config.toml
num_hidden_layers = 11
hidden_size = 640
n_experts = 64
experts_per_token = 2
d_expert = 80
d_shared_expert = 512
hidden_act = "swiglu"
moe_layers = [1, 2, 3, 4, 5, 6, 7, 8, 9, 10]
router_score = "softmax"
normalize_top_k = true
routed_scale = 1.0
balance_loss = 0.00746
balance_bias = false
router_z_loss = 0.001
init_std_router = 0.0192
lr_router = 0.000709
num_attention_heads = 10
num_key_value_heads = 5
head_dim = 64
vocab_size = 16384
norm = "rmsnorm"
norm_place = "pre"
norm_eps = 1e-05
positions = "rope"
rope_theta = 10000.0
rope_fraction = 1.0
qk_norm = true
attn_scale = 0.125
tie_word_embeddings = false
parallel_block = false
init = "normal"
init_std_qkv = 0.0248
init_std_o = 0.00529
init_std_up = 0.0248
init_std_down = 0.00322
optimizer = "ademamix"
learning_rate = 0.000268
beta1 = 0.9
weight_decay = 1.2
lr_head = 0.00288
warmup_steps = 335
schedule = "wsd"
decay_fraction = 1.0
decay_shape = "sqrt"
final_lr_fraction = 0.0
batch_tokens = 131072
max_seq_len = 1024
doc_mask = true
z_loss = 0.0001
train_tokens = 615300000
max_steps = 4695
dataset = "wikipedia_en"
Below are experts of layer 4 (counted from 0) of a mixture-of-experts language model. Rows are named router (the router's row for the expert), down (a neuron's output weights, with its number) and show model dimensions 64-127. Each number is 50 + 10 x the weight over its row's rms, rounded and kept within 0 to 99.
Before each expert's rows: "raises" lists some tokens whose logits its average output raises strongly, later layers aside. This comes from a sample of Wikipedia text that the model never trained on.

# expert 0
raises: "the ", "his ", "a ", "Belgium", "both "
router:54 51 71 49 57 52 34 44 68 64 44 40 56 50 63 51 31 62 37 61 42 38 38 50 54 33 35 56 61 43 41 65 60 48 57 30 55 61 56 43 59 55 35 59 49 42 47 42 33 49 51 58 37 49 37 53 46 64 65 37 40 55 48 57
down0:43 46 63 47 43 52 34 50 64 55 62 55 56 41 68 34 48 60 53 20 47 40 50 55 53 36 46 50 44 43 57 53 47 59 68 28 37 35 52 42 39 43 48 57 53 59 63 46 50 48 54 54 44 64 51 53 46 56 62 58 60 43 37 42
down1:47 46 54 34 59 52 40 46 55 49 49 52 46 51 54 51 41 50 49 49 49 57 47 55 47 59 31 47 52 45 42 38 32 75 43 46 55 74 41 54 62 33 66 59 50 51 83 53 59 59 61 62 61 50 49 55 57 57 59 49 69 44 36 64
down2:50 45 36 54 62 56 26 50 41 66 52 54 43 38 48 72 37 62 49 42 54 61 36 45 45 40 61 52 57 46 64 24 54 68 47 41 24 50 82 55 62 45 45 42 55 56 50 57 59 69 54 42 55 60 40 52 54 52 47 54 40 45 49 47
down3:32 56 36 67 52 69 56 55 64 61 46 45 48 52 46 26 51 50 48 77 49 50 51 49 55 50 71 41 44 42 41 63 52 58 52 51 50 48 34 39 52 56 44 55 62 54 65 43 54 55 49 45 46 32 52 68 52 27 65 53 51 31 55 54
down4:61 49 65 52 59 31 52 39 52 63 49 48 57 46 54 40 54 25 62 46 44 40 54 68 57 42 35 45 55 60 60 55 39 40 44 53 54 54 42 45 46 55 44 42 60 58 54 46 54 37 49 42 29 56 34 36 44 49 59 43 50 47 47 45
down5:73 49 39 38 51 61 59 44 62 55 51 28 51 54 50 65 35 86 51 55 39 32 55 49 47 59 41 50 41 76 36 52 50 68 52 57 38 32 56 39 42 41 60 62 56 49 46 41 48 49 60 37 58 37 55 53 65 49 54 48 58 68 51 56
down6:50 52 64 57 49 44 44 52 61 45 49 61 46 39 34 38 62 33 47 60 49 42 55 47 43 69 47 51 36 52 55 53 60 41 50 50 56 52 43 52 46 52 69 34 60 34 54 40 57 47 64 41 31 54 82 38 56 50 55 46 62 53 56 48
down7:36 37 46 46 47 60 40 48 48 34 34 56 40 54 56 52 47 57 40 53 63 72 51 50 55 63 59 48 51 47 42 50 48 49 35 37 49 42 52 36 40 41 79 60 60 55 50 52 49 53 46 43 44 44 55 33 59 50 56 26 53 41 48 55
down8:41 49 37 65 58 63 41 53 40 40 44 39 47 52 65 54 49 65 42 61 56 52 48 59 35 43 45 49 54 41 56 54 55 55 44 42 43 51 49 32 60 39 45 44 38 64 65 53 50 40 46 48 40 69 43 55 42 59 49 67 56 49 60 67
down9:60 60 51 50 38 58 50 52 64 63 64 60 63 52 71 49 52 61 57 49 43 41 52 59 53 48 47 47 39 46 65 49 43 49 65 47 50 54 47 48 65 50 42 31 39 43 55 45 74 46 47 37 58 54 52 49 39 30 52 57 47 69 65 36
down10:52 36 45 83 49 37 61 47 42 48 55 50 56 49 61 27 54 54 55 51 49 74 43 56 50 55 34 64 40 58 44 48 51 54 56 40 51 31 51 43 40 56 36 55 45 55 54 58 48 45 49 58 45 37 60 31 39 41 51 55 56 57 66 64
down11:59 55 56 41 58 32 30 39 38 59 55 50 52 24 52 73 48 53 47 50 34 45 60 47 47 44 40 35 55 44 40 51 51 48 38 57 46 60 62 36 45 52 43 22 61 54 48 42 56 46 30 57 52 53 49 55 59 50 53 45 46 88 44 39
down12:51 44 56 61 50 47 51 59 54 35 59 31 61 43 46 58 67 80 60 43 55 63 56 47 42 53 54 30 40 31 47 50 45 50 60 35 66 46 39 44 53 55 50 67 45 61 44 36 56 61 54 39 60 41 40 49 54 43 58 33 34 34 63 48
down13:58 56 40 41 51 52 39 56 44 56 49 44 58 35 50 51 47 37 45 48 52 54 62 52 43 52 53 56 38 58 51 38 78 47 55 55 51 44 55 28 26 53 57 39 42 47 47 50 43 39 39 39 37 53 63 65 54 55 52 63 50 54 52 41
down14:50 55 40 54 49 63 58 57 64 37 52 37 50 50 64 47 49 37 52 37 64 53 41 61 54 41 54 42 48 35 53 45 59 38 40 32 41 63 36 63 51 53 72 42 20 61 58 53 37 48 55 54 45 53 49 62 46 50 44 43 40 38 30 59
down15:73 36 54 46 49 64 56 53 51 42 51 56 73 38 57 35 46 46 39 52 64 57 48 57 38 51 56 44 46 38 65 42 59 53 53 28 54 71 53 56 57 58 36 53 39 52 50 42 40 61 50 45 61 55 51 41 43 34 44 70 47 68 40 50
down16:51 31 48 52 38 51 64 36 68 36 50 46 56 44 49 45 47 28 44 46 52 53 49 35 44 43 36 33 42 32 47 52 45 46 55 58 53 64 48 54 47 43 60 74 49 43 53 47 42 54 55 59 62 57 50 42 49 49 66 51 37 59 70 64
down17:44 58 49 52 50 44 40 46 46 33 50 36 62 42 64 71 58 56 42 62 55 59 60 38 32 65 57 42 51 56 52 72 62 46 49 42 43 63 40 55 43 46 52 44 37 46 56 48 50 56 53 44 38 43 55 67 54 47 48 55 47 53 54 58
down18:46 49 56 62 65 37 51 39 67 42 46 55 32 69 36 72 55 49 67 61 66 48 55 57 48 30 55 55 54 38 54 49 37 55 50 77 57 54 48 62 45 36 45 61 42 32 66 41 57 49 60 50 60 46 50 28 52 57 50 52 30 35 49 53
down19:49 52 48 34 56 52 48 61 48 45 43 44 46 56 43 41 74 50 41 39 43 56 45 56 65 51 52 56 49 53 29 39 36 54 38 43 32 57 59 43 55 49 51 39 54 33 57 60 46 28 53 60 47 68 46 70 61 35 47 43 51 58 49 58
down20:39 57 52 29 55 63 68 43 33 55 50 46 38 62 56 43 36 53 48 51 59 37 62 34 50 51 50 37 40 60 45 35 54 51 51 28 50 66 55 49 49 71 41 55 58 53 59 43 38 65 60 50 72 47 47 66 23 61 37 53 57 54 45 43
down21:45 69 56 65 56 50 52 40 40 84 51 56 60 60 35 41 51 35 33 43 54 54 39 44 50 48 46 62 53 62 41 60 48 54 49 40 61 53 58 54 38 72 47 71 39 56 73 67 59 41 48 57 61 53 44 65 37 46 58 38 74 56 61 47
down22:51 58 45 23 59 43 40 38 55 45 45 53 42 64 54 49 35 48 32 40 64 56 35 46 75 60 60 51 52 46 46 48 58 51 48 51 45 51 44 52 47 39 67 56 52 52 27 52 40 51 55 61 57 53 65 43 37 62 49 50 53 49 51 56
down23:64 62 44 41 50 45 51 59 54 52 52 56 50 59 56 45 61 36 44 43 52 40 57 42 47 49 70 54 39 31 49 36 45 56 51 39 56 44 68 54 52 51 37 55 45 51 29 42 29 60 58 61 48 52 48 49 46 54 43 64 35 66 61 21
down24:31 68 48 45 46 39 30 51 49 46 43 53 44 48 57 46 48 37 49 59 46 57 66 43 52 44 45 57 48 44 46 70 53 32 51 40 55 52 43 25 42 65 31 35 48 49 43 43 49 48 56 41 56 72 41 46 44 54 49 33 63 50 69 58
down25:43 49 48 26 59 60 44 55 66 55 44 54 47 48 53 69 54 61 43 41 60 44 62 73 46 58 57 47 50 56 40 59 63 46 50 53 36 54 44 44 31 35 50 32 43 55 44 74 50 40 29 70 51 36 52 39 57 67 51 54 67 33 44 70
down26:40 52 49 43 76 61 56 50 47 42 33 49 58 55 42 50 53 49 52 48 64 49 42 51 50 39 45 49 52 57 38 70 53 47 50 39 56 76 53 57 41 54 45 52 52 35 57 29 39 49 69 62 45 56 50 56 48 54 61 37 54 63 48 36
down27:56 49 50 49 49 52 48 69 38 55 58 56 35 59 67 52 57 38 58 48 43 54 52 58 50 41 52 58 60 30 41 63 45 55 41 54 41 69 57 31 59 43 68 55 59 31 52 59 59 51 37 48 71 61 48 40 46 53 56 40 54 39 36 62
down28:52 48 69 33 53 58 38 52 61 38 39 58 56 45 56 65 45 40 48 46 32 48 47 44 40 50 55 34 51 38 56 55 59 55 56 46 43 73 47 50 38 54 56 51 45 52 42 64 46 61 49 41 31 51 75 59 44 38 47 52 42 62 39 44
down29:58 69 38 77 61 52 48 33 38 47 40 66 54 68 54 30 48 50 44 70 42 44 44 28 44 56 45 69 43 63 51 28 28 46 54 37 53 56 62 51 64 54 45 28 48 56 46 41 53 52 45 46 53 60 51 37 56 46 65 50 43 34 52 54
down30:39 17 55 31 52 34 33 55 58 52 32 50 39 55 59 60 62 52 43 60 67 58 46 49 44 53 59 56 57 45 53 38 38 57 63 68 53 57 32 49 36 48 43 64 37 41 36 45 47 33 39 41 43 51 34 37 48 48 58 50 49 43 41 48
down31:47 63 45 53 60 39 49 61 40 47 54 66 45 61 47 40 58 51 65 53 56 49 35 58 59 50 39 63 47 56 24 40 49 48 51 62 39 53 46 61 62 69 58 40 42 43 35 57 51 52 42 64 60 54 50 46 37 35 52 42 71 50 50 50
down32:54 38 49 34 45 42 38 33 72 53 38 30 50 48 74 47 56 45 47 56 47 44 54 48 46 73 43 41 49 63 51 61 59 62 53 64 58 37 34 32 40 49 56 61 53 35 34 48 53 52 59 41 46 56 47 47 50 46 46 68 52 52 55 65
down33:44 41 70 68 41 33 44 43 52 55 58 47 45 48 49 49 36 58 35 51 35 33 52 57 46 53 39 49 54 63 55 39 42 36 41 46 51 48 66 59 61 49 46 46 35 44 33 49 32 47 53 29 57 39 59 38 53 42 68 46 63 67 59 69

# expert 31
raises: " ", "Ey", "College"
router:49 45 55 45 66 38 40 51 33 58 32 28 52 43 50 48 51 67 48 58 45 55 35 32 59 49 40 61 64 41 41 55 57 57 61 44 62 74 46 43 59 67 37 53 53 44 51 48 47 45 23 64 60 70 37 43 45 56 58 48 66 49 43 63
down0:42 48 40 41 52 54 53 32 48 65 56 50 48 63 43 53 44 53 57 54 60 57 52 58 43 44 50 64 53 39 34 51 58 64 29 51 55 46 33 45 75 39 48 58 56 62 52 58 52 45 57 43 51 66 42 49 61 46 47 62 59 36 46 35
down1:52 65 42 60 45 39 61 53 38 38 56 41 39 46 46 45 32 58 43 51 48 68 60 71 61 54 53 46 26 54 68 51 16 59 37 70 40 38 57 61 36 51 46 60 73 49 46 37 62 56 58 53 62 61 49 46 53 57 46 35 52 48 68 62
down2:53 55 45 70 55 36 48 52 32 60 52 70 61 42 56 45 44 54 83 49 46 54 56 46 47 44 55 38 50 51 42 48 76 51 36 44 32 66 56 67 42 42 49 62 74 46 50 54 55 27 47 50 38 48 56 37 49 44 38 59 45 44 58 62
down3:45 42 40 40 59 48 50 45 35 59 48 39 61 52 50 53 45 55 47 52 46 66 51 57 22 43 56 48 52 57 57 58 39 66 49 57 49 41 54 33 39 60 62 51 44 68 62 43 49 53 58 51 45 58 42 30 49 57 33 42 39 34 51 39
down4:53 66 51 51 51 53 50 51 32 66 52 43 36 48 42 36 47 42 46 50 46 50 47 59 68 45 52 31 55 39 61 52 55 67 43 68 55 50 44 39 45 46 69 34 59 44 50 52 45 56 45 55 40 64 70 56 54 53 38 62 42 50 48 65
down5:50 63 57 34 41 67 58 39 49 44 54 34 62 41 39 43 49 59 58 50 51 48 37 52 47 57 48 43 60 46 43 55 67 39 50 42 58 69 46 58 32 41 64 25 41 38 64 44 39 45 42 41 42 52 39 59 40 46 46 55 55 57 58 55
down6:56 32 44 45 42 46 45 47 52 65 59 51 57 42 44 32 57 48 61 58 51 53 36 59 39 56 62 47 51 31 32 48 63 51 47 54 50 53 50 47 49 56 48 49 40 46 53 71 52 53 48 37 32 59 73 51 30 49 43 48 54 46 60 62
down7:51 53 53 55 42 36 63 37 54 64 57 49 62 46 51 47 41 50 71 55 69 65 59 43 50 44 54 46 61 53 49 27 60 70 33 44 47 53 62 44 45 62 56 35 64 50 59 38 30 52 63 58 50 58 59 51 45 63 59 42 54 58 53 28
down8:53 42 47 52 68 55 46 46 71 44 43 46 62 30 35 49 41 43 38 51 54 44 51 56 44 47 48 56 51 47 62 79 49 51 66 60 58 23 40 57 49 48 40 30 46 59 53 63 53 43 45 48 42 56 58 50 55 57 50 53 69 37 69 44
down9:55 46 37 54 43 44 63 36 46 46 50 49 76 31 53 50 55 39 48 59 34 63 43 58 40 49 53 57 53 66 60 47 62 56 47 50 31 71 45 50 55 56 56 57 70 55 49 59 56 52 64 55 51 50 40 44 40 59 74 52 55 48 48 50
down10:41 58 49 56 38 53 48 58 28 56 53 43 69 64 39 57 34 44 27 46 56 59 77 48 45 66 45 39 30 37 64 64 49 46 58 33 60 45 44 49 40 52 36 52 66 42 61 69 56 61 47 55 47 49 43 55 52 67 55 54 36 44 55 53
down11:58 52 65 47 51 62 51 41 63 43 48 48 47 55 22 46 39 45 46 61 48 32 53 51 48 56 38 46 67 43 55 61 47 37 46 56 63 36 37 65 39 49 55 39 60 47 48 57 58 39 29 55 46 48 26 49 55 78 54 40 37 58 62 56
down12:41 62 65 57 42 53 63 39 62 48 48 41 61 32 58 60 63 44 54 36 43 42 60 34 38 52 45 59 60 61 48 56 61 44 42 65 66 42 56 40 37 47 41 65 45 53 35 50 55 63 52 60 31 42 60 41 37 51 48 45 74 64 77 34
down13:33 60 49 46 53 53 40 57 48 50 44 48 42 38 47 45 53 50 34 59 45 59 52 40 35 58 48 50 32 42 52 60 48 74 56 50 42 36 38 57 60 43 69 65 45 35 48 51 52 50 57 71 59 58 47 59 60 47 61 50 54 46 45 55
down14:56 35 48 59 52 45 51 50 83 48 57 45 36 50 38 50 55 48 52 50 40 59 51 58 53 55 37 43 52 49 45 44 49 60 51 55 55 42 52 59 46 75 37 41 47 51 68 44 51 49 46 60 37 67 70 43 43 52 74 43 40 57 53 39
down15:67 60 38 38 57 45 61 51 54 66 75 69 59 63 58 65 61 48 33 44 57 70 47 41 59 37 57 41 47 57 59 54 47 47 59 51 42 67 34 47 53 50 51 54 51 62 41 61 58 56 50 15 37 47 58 54 57 42 30 67 55 51 42 54
down16:53 65 61 53 36 60 41 37 60 41 50 55 43 35 47 45 54 44 44 62 33 45 41 51 52 45 41 34 55 36 32 72 44 46 45 50 47 47 43 56 55 32 38 57 47 31 49 53 54 53 21 45 47 47 56 53 51 42 58 65 60 39 50 41
down17:41 37 68 41 62 36 33 31 30 64 48 46 41 55 61 32 31 73 60 50 63 58 65 43 48 50 56 53 51 41 57 63 52 56 53 52 47 54 48 54 43 43 34 60 59 71 30 37 44 42 48 33 52 45 39 48 43 46 59 55 60 58 58 50
down18:45 33 20 50 66 73 41 49 44 31 48 57 50 38 41 52 59 71 51 61 58 56 44 57 50 50 55 48 31 63 57 32 52 53 36 37 52 48 44 46 57 54 53 40 48 34 54 40 32 56 66 66 49 45 59 53 44 51 38 44 52 46 55 52
down19:59 41 33 46 45 50 57 42 29 69 55 45 46 71 54 34 39 45 61 57 45 44 68 53 50 52 66 48 32 41 44 55 50 23 52 57 61 39 47 70 74 49 39 53 48 67 28 54 36 45 55 29 37 51 45 43 55 56 54 27 55 43 53 51
down20:59 30 43 39 62 54 33 72 24 55 52 52 58 70 50 59 74 68 30 54 45 52 49 63 57 56 49 68 39 55 40 53 41 39 53 61 27 53 49 55 42 47 56 58 37 58 65 55 39 47 42 58 41 57 47 71 65 45 40 41 37 56 29 79
down21:55 52 75 58 68 44 49 35 44 60 46 53 38 38 50 58 41 44 48 50 59 52 41 48 54 24 61 28 41 49 69 46 40 39 50 52 52 45 52 37 54 52 48 60 37 48 34 57 44 57 60 45 44 45 54 43 63 33 52 45 55 40 50 33
down22:57 45 42 44 46 56 58 60 50 56 49 47 62 31 47 60 47 54 54 36 58 55 46 49 51 42 67 57 44 45 58 48 50 47 42 59 54 46 41 62 80 71 40 46 45 57 35 46 39 50 59 41 63 45 45 51 64 63 63 49 52 57 62 55
down23:76 55 55 35 45 55 50 40 31 49 56 47 45 43 47 55 55 56 39 42 60 66 34 48 31 32 45 54 29 50 59 60 51 23 45 60 33 43 50 74 63 27 61 53 51 43 48 50 37 50 38 55 60 50 55 61 39 37 48 44 47 51 56 53
down24:50 53 56 46 63 48 58 68 48 49 63 41 71 46 61 37 43 45 42 55 49 57 41 49 59 52 66 54 49 52 44 51 36 30 54 47 52 44 59 41 39 43 40 45 49 47 51 63 42 56 56 48 56 35 58 29 60 47 34 46 44 56 37 59
down25:45 38 29 52 67 51 54 46 33 51 57 38 42 59 44 47 50 47 66 60 57 68 63 44 53 49 48 57 38 50 41 58 47 66 45 59 58 44 63 52 50 66 53 49 45 68 56 59 50 38 59 49 28 39 62 51 43 47 47 53 54 48 40 53
down26:68 38 65 60 47 38 68 49 42 61 50 51 59 51 33 52 55 52 45 54 56 42 38 38 65 38 51 38 64 51 50 39 48 61 62 38 38 60 38 55 49 53 48 62 23 57 60 44 37 57 52 74 44 23 56 50 36 41 67 53 47 51 43 55
down27:65 62 43 50 50 42 48 49 56 50 42 45 47 61 52 26 47 48 64 48 47 64 53 52 64 60 39 47 43 51 47 42 56 47 38 42 40 45 65 24 48 30 62 70 59 49 44 64 62 60 54 58 53 45 64 39 55 56 47 46 58 46 41 46
down28:33 57 51 59 44 55 47 46 56 42 40 48 52 42 46 44 53 60 56 41 32 41 53 51 51 52 68 44 48 55 21 53 30 53 60 42 43 67 61 36 41 41 60 61 52 44 48 48 57 46 55 55 58 53 42 47 48 36 49 45 48 66 58 51
down29:49 60 45 38 57 47 32 47 48 40 65 45 59 49 49 47 63 43 66 44 49 40 48 48 53 37 68 61 38 48 43 48 54 28 47 26 60 69 39 47 61 62 62 45 46 48 70 64 53 40 54 49 72 56 32 64 68 39 45 53 50 62 50 38
down30:36 38 47 40 55 59 53 45 34 71 47 59 43 45 42 47 55 40 84 49 55 31 45 77 43 56 52 43 66 51 57 47 62 65 59 57 64 40 63 69 53 35 53 49 31 45 61 54 46 38 52 49 63 51 39 62 55 61 55 54 54 57 57 61
down31:51 50 39 77 52 51 69 39 59 55 50 35 59 46 37 52 37 52 56 49 56 81 67 38 44 52 56 33 61 57 46 62 58 51 40 49 29 31 63 45 44 44 46 49 45 54 53 57 37 56 58 51 36 32 49 40 59 53 45 46 52 59 55 32
down32:43 56 66 60 67 62 50 48 64 56 47 49 55 50 69 50 34 40 54 48 47 46 44 31 74 59 38 43 42 30 40 50 61 48 45 34 77 58 39 48 53 55 55 59 41 58 47 57 50 61 48 47 30 40 47 38 35 63 54 54 44 54 48 20
down33:67 44 21 33 39 55 38 42 50 52 65 54 61 55 34 61 43 43 56 53 68 59 40 41 39 47 42 34 40 44 60 30 63 69 52 54 54 62 38 57 46 43 45 46 51 61 55 67 45 51 39 52 56 38 46 58 56 57 49 62 36 48 55 52

# expert 56
raises: "other ", "others ", "others", "any ", "Korean ", "the "
router:44 46 57 30 58 49 42 41 57 55 47 40 48 52 70 48 46 61 41 56 36 45 45 49 61 35 41 43 47 29 45 60 57 65 58 33 51 52 35 39 58 63 26 54 55 31 49 51 58 52 41 52 37 65 48 51 48 63 62 39 52 40 58 51
down0:66 55 48 67 45 49 49 46 44 41 53 51 60 50 63 40 39 48 49 67 51 39 44 54 65 54 60 48 55 39 42 42 48 39 46 44 61 50 68 24 43 46 61 34 25 64 47 58 46 65 65 40 39 52 58 45 46 56 27 55 54 45 52 55
down1:45 51 49 39 63 64 58 31 56 43 40 47 40 49 66 44 59 70 30 56 28 37 60 57 68 49 56 48 45 45 53 44 46 46 49 29 51 23 58 57 59 52 47 55 35 70 50 47 41 46 30 47 68 52 45 50 55 50 46 53 55 64 37 48
down2:38 58 50 79 53 52 44 64 51 52 33 54 49 49 53 43 46 48 42 37 43 43 61 53 59 58 55 50 54 36 40 41 61 45 52 65 41 35 55 44 50 47 28 35 44 62 46 69 53 45 31 37 26 50 55 47 67 54 68 49 57 56 50 32
down3:65 55 48 44 32 43 45 61 63 69 26 72 62 52 50 69 38 67 56 54 59 44 60 45 56 49 49 57 44 47 44 47 60 41 61 42 55 55 64 49 57 45 58 43 48 43 47 48 41 54 55 43 71 49 61 50 57 38 54 55 20 55 68 57
down4:47 57 33 64 34 52 41 67 41 62 38 58 59 29 50 41 57 59 43 39 51 45 49 49 59 55 38 34 57 54 57 57 56 53 45 46 45 50 53 37 61 44 52 38 52 57 41 44 45 56 42 57 56 36 55 53 50 44 54 59 55 55 53 32
down5:47 49 44 55 48 58 60 38 52 42 54 50 57 48 58 47 53 32 31 32 46 57 55 47 44 38 58 51 60 59 43 51 44 44 50 62 37 57 45 50 48 47 46 27 41 57 46 39 67 50 66 47 52 38 51 59 52 41 62 50 68 73 25 38
down6:38 53 36 25 52 57 42 53 55 67 30 64 61 34 38 38 45 58 55 51 41 49 60 38 57 49 36 34 53 52 59 56 67 59 59 49 48 58 49 55 51 47 61 41 33 56 56 62 56 67 45 46 47 62 52 65 42 60 46 38 63 49 57 62
down7:50 56 52 53 50 33 54 47 57 41 62 45 50 65 39 41 51 51 44 72 55 33 44 64 73 48 58 54 51 72 30 61 46 47 64 59 67 46 31 50 38 54 50 72 34 40 38 40 59 44 52 63 49 44 34 40 44 63 51 53 65 54 39 56
down8:62 43 44 50 42 47 54 60 52 51 46 69 39 78 47 36 34 39 51 42 46 54 52 60 55 47 53 52 59 34 36 59 51 62 40 41 53 36 64 49 66 66 45 48 51 45 50 55 51 31 55 46 65 45 36 66 58 54 59 69 49 54 43 58
down9:60 39 47 60 52 38 66 58 67 40 51 53 65 47 34 65 49 44 54 37 60 64 62 57 62 49 44 41 56 36 47 37 41 52 43 56 42 51 50 34 41 25 40 46 44 53 58 55 64 45 44 38 38 52 54 54 68 55 40 42 59 47 55 58
down10:59 50 47 61 63 49 32 59 56 54 50 50 43 48 38 40 66 55 59 48 59 41 59 61 42 57 49 65 29 29 33 48 46 62 76 33 51 32 59 52 57 43 52 38 44 43 43 42 39 75 37 48 50 36 48 50 68 50 57 53 26 66 56 44
down11:40 52 38 51 65 62 52 44 62 41 26 39 58 44 61 54 48 41 34 58 51 55 75 67 54 51 47 60 51 61 47 46 52 36 30 70 45 43 37 74 54 53 54 39 53 46 47 47 69 50 65 44 50 53 37 46 48 34 49 29 55 45 42 53
down12:43 46 52 55 64 51 45 55 49 53 61 44 43 34 45 48 57 36 59 44 52 44 53 66 46 35 33 66 50 39 58 48 46 45 55 49 43 33 40 51 53 48 52 47 63 48 50 44 62 53 64 51 35 55 51 39 57 52 45 53 25 31 43 45
down13:37 52 36 48 58 33 43 41 56 60 60 44 53 44 60 45 64 62 52 51 39 71 52 57 39 41 44 56 54 52 50 42 42 71 55 44 52 42 36 53 38 60 53 61 48 40 60 61 52 61 60 66 45 57 73 61 45 45 48 50 37 54 43 53
down14:55 54 52 56 43 46 55 55 57 46 48 41 57 49 43 28 66 50 58 54 59 49 45 31 49 67 43 46 42 71 50 45 70 47 37 46 47 53 52 52 54 35 58 67 44 53 44 62 61 47 52 77 57 50 54 62 48 41 63 61 61 46 58 53
down15:53 56 45 48 42 55 43 31 49 31 30 67 45 30 66 49 65 57 51 67 44 54 55 53 48 53 58 43 53 66 65 47 33 49 55 26 45 42 49 50 55 61 60 61 37 52 44 60 44 35 38 43 44 47 52 76 40 50 54 51 29 40 45 61
down16:78 57 46 64 44 43 48 46 37 56 60 33 49 59 40 37 50 25 35 40 58 45 27 73 37 42 46 50 52 55 55 57 52 48 48 61 58 59 30 53 46 42 61 51 68 58 59 44 45 44 55 43 39 55 60 50 58 54 48 43 50 64 43 61
down17:63 54 60 56 40 59 61 48 47 17 67 60 67 58 49 54 52 52 48 63 56 62 53 51 51 41 43 52 51 40 46 50 47 42 53 64 39 46 46 69 38 40 50 49 51 40 48 42 54 59 58 50 47 49 45 49 43 48 49 61 49 43 28 56
down18:50 59 56 39 59 60 59 75 38 54 31 58 38 52 71 41 37 45 51 48 52 54 62 41 43 48 50 37 41 56 38 64 52 65 58 46 41 44 45 58 45 36 60 36 38 36 41 58 63 61 52 36 60 40 46 59 49 33 46 59 57 40 63 58
down19:39 35 57 57 64 69 53 36 42 46 33 60 20 54 59 35 45 47 46 56 17 62 43 41 50 36 44 42 44 55 51 60 60 58 44 63 56 27 66 63 61 52 50 44 51 55 59 48 64 47 39 44 65 49 56 56 41 54 44 59 38 45 62 34
down20:53 72 77 55 61 55 54 39 37 45 47 50 60 42 36 62 38 46 57 56 43 50 56 52 70 39 38 56 51 64 55 65 53 49 57 50 46 54 47 65 54 44 39 45 45 49 42 55 61 66 58 38 54 51 38 57 57 43 36 38 44 56 35 51
down21:53 48 36 67 52 45 34 47 41 40 24 41 38 54 60 64 40 42 43 37 55 52 46 60 63 54 58 58 53 52 33 58 39 57 49 55 47 39 58 60 48 49 35 49 66 47 36 50 46 38 51 55 55 50 37 44 46 56 48 39 43 68 53 41
down22:45 54 50 41 45 58 49 40 50 50 59 20 54 59 42 62 54 36 45 57 43 52 55 42 47 65 34 53 68 59 67 59 51 48 35 50 46 43 40 59 43 29 40 57 54 45 76 66 61 43 50 52 43 73 60 50 53 44 42 42 73 54 44 64
down23:69 49 58 47 49 49 50 54 46 42 52 50 67 50 48 53 40 50 38 33 41 57 47 44 46 66 60 42 54 53 58 52 50 37 48 34 49 61 45 37 54 66 33 72 54 58 45 49 64 42 43 42 52 51 40 42 51 46 35 44 68 42 56 62
down24:75 57 49 62 51 56 47 50 44 39 31 36 54 46 56 35 52 31 52 47 51 41 41 37 64 34 51 52 34 59 54 53 48 53 60 46 62 53 65 33 39 57 43 55 49 49 25 60 43 58 37 35 42 42 66 34 48 43 54 57 40 54 60 22
down25:60 41 61 60 68 42 46 49 59 60 52 42 68 18 59 43 44 43 44 56 43 66 24 50 46 58 35 56 46 40 50 57 68 50 45 41 49 49 50 59 55 63 46 31 43 74 63 44 52 41 35 55 50 44 40 34 60 60 43 57 61 39 68 57
down26:42 47 56 63 52 45 36 50 58 55 48 46 49 62 55 52 27 47 50 50 49 58 57 43 45 37 50 43 52 55 55 46 48 82 56 33 64 55 70 49 48 49 32 59 42 53 67 51 50 47 44 58 77 54 46 68 54 50 53 49 58 39 47 51
down27:51 52 59 56 52 42 45 49 33 40 72 45 54 35 46 45 52 54 77 48 49 43 56 43 34 36 45 43 48 48 49 74 35 57 61 47 51 60 54 45 35 46 59 49 36 39 45 55 41 61 56 50 62 46 57 62 37 45 54 41 55 43 53 52
down28:48 48 52 45 53 68 61 65 54 50 47 46 56 57 31 47 50 54 47 56 62 44 54 69 42 55 31 52 53 53 29 51 37 60 61 28 75 54 45 69 52 39 52 41 47 56 62 45 53 52 45 54 70 58 25 64 60 41 37 49 47 67 43 79
down29:48 54 39 44 48 73 37 37 36 37 38 46 50 35 49 57 44 71 37 57 47 69 43 49 54 42 32 24 36 40 54 57 49 52 59 29 38 50 55 43 61 46 47 44 27 66 49 56 38 45 43 55 74 64 45 47 50 56 32 47 45 57 35 52
down30:51 49 40 51 55 44 36 55 45 56 46 57 52 61 60 52 47 61 51 51 59 73 39 53 28 45 48 43 31 48 51 56 46 63 60 62 53 39 57 60 34 54 58 63 39 44 58 53 57 56 53 66 49 51 48 43 45 43 64 57 51 52 63 38
down31:42 56 44 48 34 44 42 49 40 51 51 43 44 47 40 58 43 52 42 48 62 59 44 50 59 56 81 60 52 57 57 47 43 42 52 45 49 46 58 60 59 61 41 47 51 47 50 47 26 56 60 41 49 42 49 69 53 55 60 57 67 62 53 44
down32:48 74 53 57 71 36 59 48 38 38 40 66 39 44 52 25 62 38 58 56 59 49 49 54 38 55 30 53 41 55 61 57 39 74 58 73 55 50 37 60 44 37 59 31 50 34 42 42 53 49 51 68 51 47 47 37 46 58 60 27 46 36 38 48
down33:65 43 51 26 44 37 49 52 45 47 46 53 57 46 60 57 58 53 60 61 49 43 55 67 67 55 59 27 60 48 58 40 49 77 48 46 49 46 51 61 64 45 51 63 47 60 54 48 69 47 50 49 53 57 52 46 73 42 31 46 41 48 48 57